config.toml
num_hidden_layers = 10
hidden_size = 128
n_experts = 80
experts_per_token = 2
d_expert = 32
d_shared_expert = 64
hidden_act = "swiglu"
moe_layers = [0, 1, 2, 3, 4, 5, 6, 7, 8, 9]
router_score = "softmax"
normalize_top_k = false
routed_scale = 1.0
balance_loss = 0.0132
balance_bias = false
router_cosine_scale = 10.0
init_std_router = 0.0236
lr_router = 0.000488
num_attention_heads = 3
num_key_value_heads = 1
head_dim = 32
vocab_size = 8192
norm = "rmsnorm"
norm_place = "pre"
norm_eps = 1e-05
positions = "rope"
rope_theta = 10000.0
rope_fraction = 1.0
qk_norm = true
attn_scale = 0.177
tie_word_embeddings = false
parallel_block = false
init = "trunc"
init_std_qkv = 0.0462
init_std_o = 0.0573
init_std_up = 0.0661
init_std_down = 0.0661
optimizer = "soap_variant"
learning_rate = 0.01
weight_decay = 0.0
lr_head = 0.0101
warmup_steps = 55
schedule = "wsd"
decay_fraction = 1.0
decay_shape = "linear"
final_lr_fraction = 0.1
batch_tokens = 65536
max_seq_len = 256
doc_mask = true
train_tokens = 397800000
max_steps = 6070
dataset = "wikipedia_en"
Below are experts of layer 2 (counted from 0) of a mixture-of-experts language model. Rows are named router (the router's row for the expert) and show model dimensions 0-127. Each number is 200 + 20 x the weight over its row's rms, rounded and kept within 0 to 999.
After each expert's rows: a language model's description of what the expert responds to. This comes from a sample of Wikipedia text that the model never trained on.

# expert 6
router,168,196,197,201,218,184,180,198,199,191,215,188,209,210,188,210,214,234,197,205,185,188,159,211,199,179,193,179,206,201,197,206,139,183,193,206,190,195,216,168,228,202,173,221,166,213,186,143,206,187,206,214,213,226,197,184,205,203,177,172,232,183,204,188,163,200,204,160,187,219,210,206,203,229,217,220,180,215,166,221,212,195,196,215,188,220,194,200,146,225,211,180,168,225,195,202,173,211,195,222,216,209,187,180,195,228,209,183,196,205,228,203,231,239,207,204,203,184,187,167,189,222,164,208,207,238,227,182
Mid-word re/es pieces. Short word pieces like re, es, se, ne, pe inside names and words, especially foreign surnames: Bendre, appreciate, processes, Bres.

# expert 45
router,198,200,182,176,213,201,219,198,197,175,196,195,214,195,197,194,206,179,181,166,218,122,181,203,194,198,194,184,171,182,200,212,217,193,181,226,199,175,219,187,197,190,188,212,156,201,209,164,237,247,190,172,191,170,218,182,181,151,228,208,176,168,202,163,178,215,192,187,207,205,186,193,200,208,162,192,195,181,193,231,202,208,191,183,224,218,211,211,201,212,220,189,214,191,196,211,184,177,193,194,221,195,209,191,197,201,183,220,186,229,199,183,184,214,204,207,198,204,211,232,225,215,209,256,191,207,143,196
Place and taxonomy nouns. Head nouns of names and labels such as States, University, Kingdom, family, people, km, plus taxonomy and status fields like Class: and Conservation status:.

# expert 36
router,166,174,205,198,183,208,224,189,204,208,191,203,185,195,183,203,208,209,230,168,156,197,191,209,205,214,173,191,260,230,202,179,184,192,164,169,170,217,200,189,180,197,239,214,214,202,220,191,198,180,196,206,226,199,188,207,209,236,207,194,195,168,211,211,230,163,218,197,221,219,206,234,219,182,220,211,236,209,184,188,190,214,232,177,198,206,207,164,159,214,185,194,210,174,187,204,227,208,229,157,191,195,196,198,217,185,220,223,214,206,210,204,168,204,193,162,221,214,231,226,194,224,215,217,213,207,221,230
Prepositions, was/is, particles. The words in, is, was, and verb particles out, over, up, down, off, often starting sentences (In 1203) or after verbs (storms out).

# expert 42
router,170,215,173,241,224,209,189,221,203,207,210,198,197,179,190,200,196,248,205,172,202,216,169,192,209,209,200,209,192,205,235,232,180,194,184,213,207,199,206,189,240,257,205,215,195,211,208,191,172,204,217,191,214,226,189,218,181,193,216,180,206,214,201,195,179,203,194,193,182,210,226,179,220,191,176,237,141,189,193,192,214,218,184,188,156,174,174,192,216,219,208,179,183,221,209,221,192,190,215,214,215,184,137,179,197,203,193,221,228,194,210,196,203,243,217,214,183,219,176,185,238,202,202,197,166,205,214,204
Plural s endings. Final s and plural-like endings (-ers, -ts, -ks) on nouns and names, e.g. decisions, premiums, Hills, Works, yds.

# expert 15
router,222,199,205,182,222,204,233,151,198,197,210,161,198,238,213,197,174,191,197,181,153,215,211,212,205,238,208,180,209,164,190,210,217,221,211,199,231,192,175,181,156,193,217,180,218,200,197,170,205,233,222,200,231,189,219,196,210,198,183,205,198,179,176,198,197,209,181,188,192,189,191,210,192,198,179,206,226,171,205,214,192,209,188,188,207,226,223,229,225,222,222,198,207,191,211,166,211,201,161,195,193,192,212,219,191,174,188,238,216,183,147,199,177,199,191,142,203,217,199,200,195,216,187,169,170,202,169,218
Month names, stray bytes. Month names in dates, especially in tables and lists (March 16, 16 October), plus byte pieces of Japanese, Chinese or other non-Latin script.

# expert 54
router,215,194,198,161,159,224,213,187,182,171,204,202,196,207,219,195,246,209,185,212,218,225,225,209,201,183,230,174,203,186,186,183,249,199,218,218,224,196,191,213,195,172,203,199,191,197,179,217,236,225,169,212,205,194,207,197,222,163,179,195,202,185,189,213,208,216,173,224,226,201,214,214,209,180,189,207,229,214,187,212,205,267,193,183,222,211,164,221,198,238,204,170,182,179,204,208,215,226,211,181,188,198,187,200,198,226,194,230,189,199,185,198,217,189,206,155,191,226,226,198,188,238,213,232,215,176,196,223
Decimals and list dashes. Decimal-point digit pieces in numbers like coordinates, percentages, scores (.5, .8), and hyphens starting list items.

# expert 20
router,195,194,207,179,178,201,211,189,190,194,196,181,188,216,218,195,238,219,195,233,218,236,225,223,214,167,220,196,191,191,197,191,239,213,226,220,197,193,202,230,182,172,193,186,186,219,203,206,190,242,187,248,202,183,181,215,232,196,170,211,228,178,160,199,209,186,181,214,223,241,202,203,213,211,205,194,211,193,200,205,196,232,227,186,185,206,187,202,179,223,209,197,187,164,206,234,237,210,250,195,213,165,198,183,206,213,194,235,209,208,228,214,201,163,193,172,198,210,233,188,222,201,220,205,203,172,157,200
Hyphens and prefixes. Hyphens starting list lines or joining compounds (large-scale, by-election, semi-finals), plus slashes, opening brackets, quotes and prefixes un, dis, sub.

# expert 24
router,251,191,217,165,194,219,205,202,208,212,197,196,234,175,221,190,196,182,203,211,189,166,235,199,198,195,189,190,172,177,185,185,209,181,189,179,185,205,213,239,179,205,188,194,224,175,200,195,180,233,204,194,196,176,231,187,182,177,181,217,190,199,209,232,141,204,190,199,203,180,172,186,191,203,212,202,194,158,225,192,206,168,212,210,219,185,205,249,206,190,201,202,196,202,186,217,168,206,183,208,195,219,230,179,200,192,208,197,197,186,190,186,169,156,163,164,220,214,242,179,170,192,209,203,197,236,199,166
Latinate word stems. Word-initial stems of Latinate words awaiting suffixes like -ation, -ical: def, dep, med, educ, represent, plus endings act, ior (impact, interior).

# expert 26
router,180,239,179,179,189,208,222,195,197,197,202,217,204,209,191,194,187,197,172,180,185,204,189,183,203,222,203,254,226,213,230,183,200,249,205,230,223,201,198,173,226,201,201,172,185,231,214,175,204,230,214,190,192,181,184,216,223,194,259,213,173,189,228,210,196,219,188,212,193,212,188,162,201,230,181,172,207,201,198,194,183,222,171,179,207,177,206,203,230,223,216,200,208,181,202,210,210,197,168,220,187,191,191,195,192,167,149,209,194,212,199,164,180,247,203,239,223,203,168,213,213,207,209,196,218,184,205,211
Closing brackets, quotes. Closing parentheses, quotation marks and square or curly brackets, especially after abbreviations, glosses and years, as in (WTO), (簽注), (2015).

# expert 1
router,212,209,188,208,164,243,194,188,209,210,207,173,200,208,207,192,185,213,169,200,205,188,187,234,180,186,205,190,166,207,201,218,209,206,171,229,220,190,202,213,218,216,187,202,196,212,208,224,227,194,186,202,197,202,201,191,185,167,177,189,206,211,179,178,165,215,189,183,187,211,216,197,209,212,205,200,158,191,217,239,172,176,235,228,187,177,222,199,165,218,199,187,186,213,205,203,200,187,208,255,192,255,179,147,191,209,171,200,199,192,211,200,213,225,235,192,232,135,204,177,204,192,176,206,210,212,225,205
Vowel pieces after B/F/C. Word-internal vowel-led pieces like u, is, us, os right after an opening consonant, as in b-u-ilt, b-is-ulfite, comp-u-ters.

# expert 2
router,184,145,200,169,213,145,197,176,181,185,200,165,189,198,229,207,194,220,193,195,187,196,193,183,221,219,199,205,159,192,206,177,228,194,203,191,208,166,184,246,193,147,181,187,194,203,188,193,221,194,224,198,187,200,212,178,197,179,220,213,241,198,155,197,172,239,221,180,181,202,178,177,175,241,195,190,205,205,201,184,184,203,186,196,202,206,217,214,192,164,217,200,206,220,223,181,191,189,171,204,204,189,208,195,203,209,205,174,192,198,196,215,223,148,193,222,188,201,184,219,200,183,174,222,188,190,168,219
Surname ending pieces. Final pieces of English surnames and place names, like -ton, -ford, -ham, -son, -ley, often in name lists and tables.

# expert 61
router,175,183,201,251,239,196,171,204,166,197,214,197,197,217,230,200,201,212,208,179,176,153,186,180,216,199,192,167,203,180,181,185,190,189,176,150,225,191,229,201,172,216,207,207,189,193,195,164,191,205,185,207,216,226,205,203,195,202,207,192,232,201,178,229,200,186,237,199,172,195,189,185,239,221,197,204,213,210,184,189,235,180,218,207,199,245,195,199,154,178,205,202,216,214,184,186,220,181,194,184,249,171,205,221,194,203,220,220,193,191,213,216,222,188,212,194,151,201,207,234,186,228,199,199,202,186,182,205
War, Air, ough pieces. Words like War, Air, Battle, Church in military and place names, plus pieces like ough, ver, ber in rough, although.

# expert 8
router,219,195,206,182,219,151,184,220,190,231,200,213,230,214,167,198,197,188,186,224,203,203,190,193,193,201,178,209,176,194,212,183,213,183,243,194,191,185,189,239,193,188,220,195,224,177,202,189,192,165,221,191,211,212,197,184,205,230,199,218,200,236,214,202,178,200,186,194,179,203,152,132,198,198,235,206,188,193,207,200,199,210,214,194,183,203,215,188,175,162,206,186,184,222,227,224,210,184,158,199,199,215,221,205,196,199,242,160,194,155,203,230,217,153,180,198,227,189,181,193,194,190,178,195,197,195,178,219
Mid-name syllables. Inner syllables of personal and place names, mostly non-English (South Asian, Hungarian, Scandinavian, German), such as Raghav-end-ar, Ger-ard, -burg, -berg.

# expert 29
router,229,181,192,181,194,206,194,193,210,212,198,209,232,200,207,174,202,192,195,194,259,225,207,201,199,202,191,187,192,224,200,187,198,219,175,204,212,206,201,234,164,179,173,166,205,175,223,193,224,178,196,222,197,172,209,216,135,200,191,190,182,212,211,231,219,237,203,182,182,208,156,187,168,231,173,211,202,214,208,190,197,185,199,201,197,170,228,215,204,198,222,233,216,206,216,204,168,205,163,225,195,222,204,210,185,209,226,191,183,208,201,204,164,181,178,214,181,188,190,249,198,245,197,224,215,206,189,179
Latin-style noun endings. Word-final pieces like um, ium, us, ot inside Latin taxon names and technical words, such as Syzygium, continuum, quantum, Vitruvius; also nouns like process, material.

# expert 16
router,163,167,215,206,197,184,198,219,226,214,201,219,208,205,229,199,185,183,202,178,176,176,210,198,275,190,196,166,218,212,197,212,167,206,210,214,167,218,200,216,227,224,182,167,193,214,184,230,193,177,177,225,192,221,169,211,213,180,231,182,218,211,229,222,197,201,205,216,208,235,204,198,202,199,214,191,198,229,160,191,215,157,265,184,203,212,214,186,223,176,219,219,220,201,190,201,187,209,188,203,217,204,226,203,200,229,190,169,200,197,211,217,156,201,192,198,172,215,202,189,184,188,202,175,191,212,211,206
Past participle -ed. Past participle endings and whole participles after was/is/been, often before by, in, to: truncated, elected, co-founded, known, used.

# expert 17
router,200,195,204,203,189,188,212,204,208,203,200,207,222,166,222,179,178,231,213,183,258,159,205,177,188,215,210,145,193,198,186,202,192,188,181,215,197,233,231,181,201,197,187,193,179,168,165,177,217,205,179,198,208,217,216,206,166,204,191,192,200,228,236,231,154,197,201,200,191,186,175,199,231,184,224,158,221,235,202,203,238,187,206,172,219,196,193,222,183,223,214,197,184,188,171,179,188,206,213,183,203,189,226,218,196,202,209,190,192,205,222,200,195,174,192,184,196,203,241,202,156,194,234,201,219,231,210,189
Quantity and size adjectives. Quantifiers and common adjectives after articles or as, such as more, other, two, several, new, long, wide, often before than or as.

# expert 11
router,191,225,201,186,197,199,215,195,195,193,209,194,210,221,223,234,178,208,196,202,187,246,170,208,194,192,213,167,221,182,198,208,204,209,180,189,209,181,163,171,200,148,206,203,177,228,196,233,213,185,175,206,225,218,219,191,225,191,204,188,228,159,171,196,215,178,186,204,208,227,185,275,191,197,194,175,199,219,184,201,194,172,211,197,204,217,204,202,168,239,216,185,191,209,199,184,214,198,247,222,198,204,194,179,195,201,173,190,224,209,194,199,220,155,220,194,187,176,239,184,210,216,180,199,208,162,200,215
Name-initial syllables. Second word pieces inside proper names right after an initial capital piece, such as K-ro-ger, Carneg-ie, C-ro-atia; also = signs and capital-letter starts like E, Le, Che.

# expert 41
router,263,152,208,213,189,233,176,181,177,211,200,211,180,217,183,195,186,228,210,210,220,254,201,223,171,191,197,206,180,186,202,198,187,176,179,158,193,180,195,211,210,208,194,192,209,178,200,201,191,197,192,213,206,250,212,220,171,243,194,184,208,213,216,206,214,260,217,188,189,178,169,205,228,164,199,186,191,196,235,201,189,201,213,194,190,200,159,217,206,202,200,197,204,204,190,183,198,180,229,219,187,239,208,220,204,233,200,194,189,198,195,217,180,205,224,230,200,222,213,170,190,181,177,195,185,190,212,182
Short internal word pieces. Short consonant-heavy pieces inside words after an opening letter, such as ad in sadly, sadness; k, n, ak, iv in names like Livonia, Hejaz.

# expert 32
router,230,193,200,216,172,189,177,193,170,207,203,196,206,191,196,192,190,239,196,199,208,216,208,207,175,175,223,215,187,181,216,142,250,179,236,183,189,207,217,182,188,213,207,190,184,169,186,204,223,223,172,219,201,217,216,209,195,207,203,181,190,235,214,195,188,211,205,206,194,204,223,207,161,165,162,197,206,213,200,210,168,218,193,213,192,172,189,193,206,190,192,224,175,205,215,200,188,204,214,210,187,183,177,182,187,216,217,205,166,203,187,238,232,144,197,187,175,195,173,200,211,173,180,165,214,218,223,253
Nasal syllable pieces. Word-piece syllables in, an, on, en inside names and words, like Fell-in-i, Stal-in, Niss-an, assass-in-ate, Mad-on-na.

# expert 47
router,220,218,171,234,184,227,215,205,206,183,207,204,178,208,172,207,210,206,187,192,207,209,158,206,217,192,228,215,186,185,219,225,223,211,216,191,220,160,183,172,249,196,171,201,171,209,180,187,220,249,218,179,185,191,228,199,192,170,190,224,173,200,218,174,205,227,192,207,191,206,190,236,158,191,181,182,193,200,193,244,182,199,162,222,212,194,187,232,213,230,186,209,189,214,228,192,183,180,223,225,181,207,166,200,189,200,185,211,190,240,180,168,226,213,220,196,204,180,192,198,224,190,179,193,188,187,209,193
Final a and initials. Word-final a, i or short na/ma/ta endings of place and personal names, such as Bapaume, Swansea, Imereti, and initials like J., C., A.

# expert 4
router,225,223,201,240,215,179,180,217,219,234,212,174,209,204,218,196,212,248,204,198,213,218,212,169,196,172,210,201,232,216,199,170,202,181,220,216,217,148,188,183,213,221,179,185,198,195,209,215,208,186,183,210,188,216,213,172,210,199,199,195,227,232,190,216,209,200,184,199,175,229,210,199,187,231,190,222,173,224,161,216,202,183,148,203,176,200,204,177,189,221,182,211,182,213,207,212,156,186,241,209,198,200,138,178,191,198,207,223,199,185,208,218,218,193,188,231,184,176,208,194,230,217,188,193,219,222,217,204
Mid-word -er/-or pieces. Short word-internal or final pieces like er, or, le, os, et, especially inside names and words: meteorology, moderate, passenger, Single.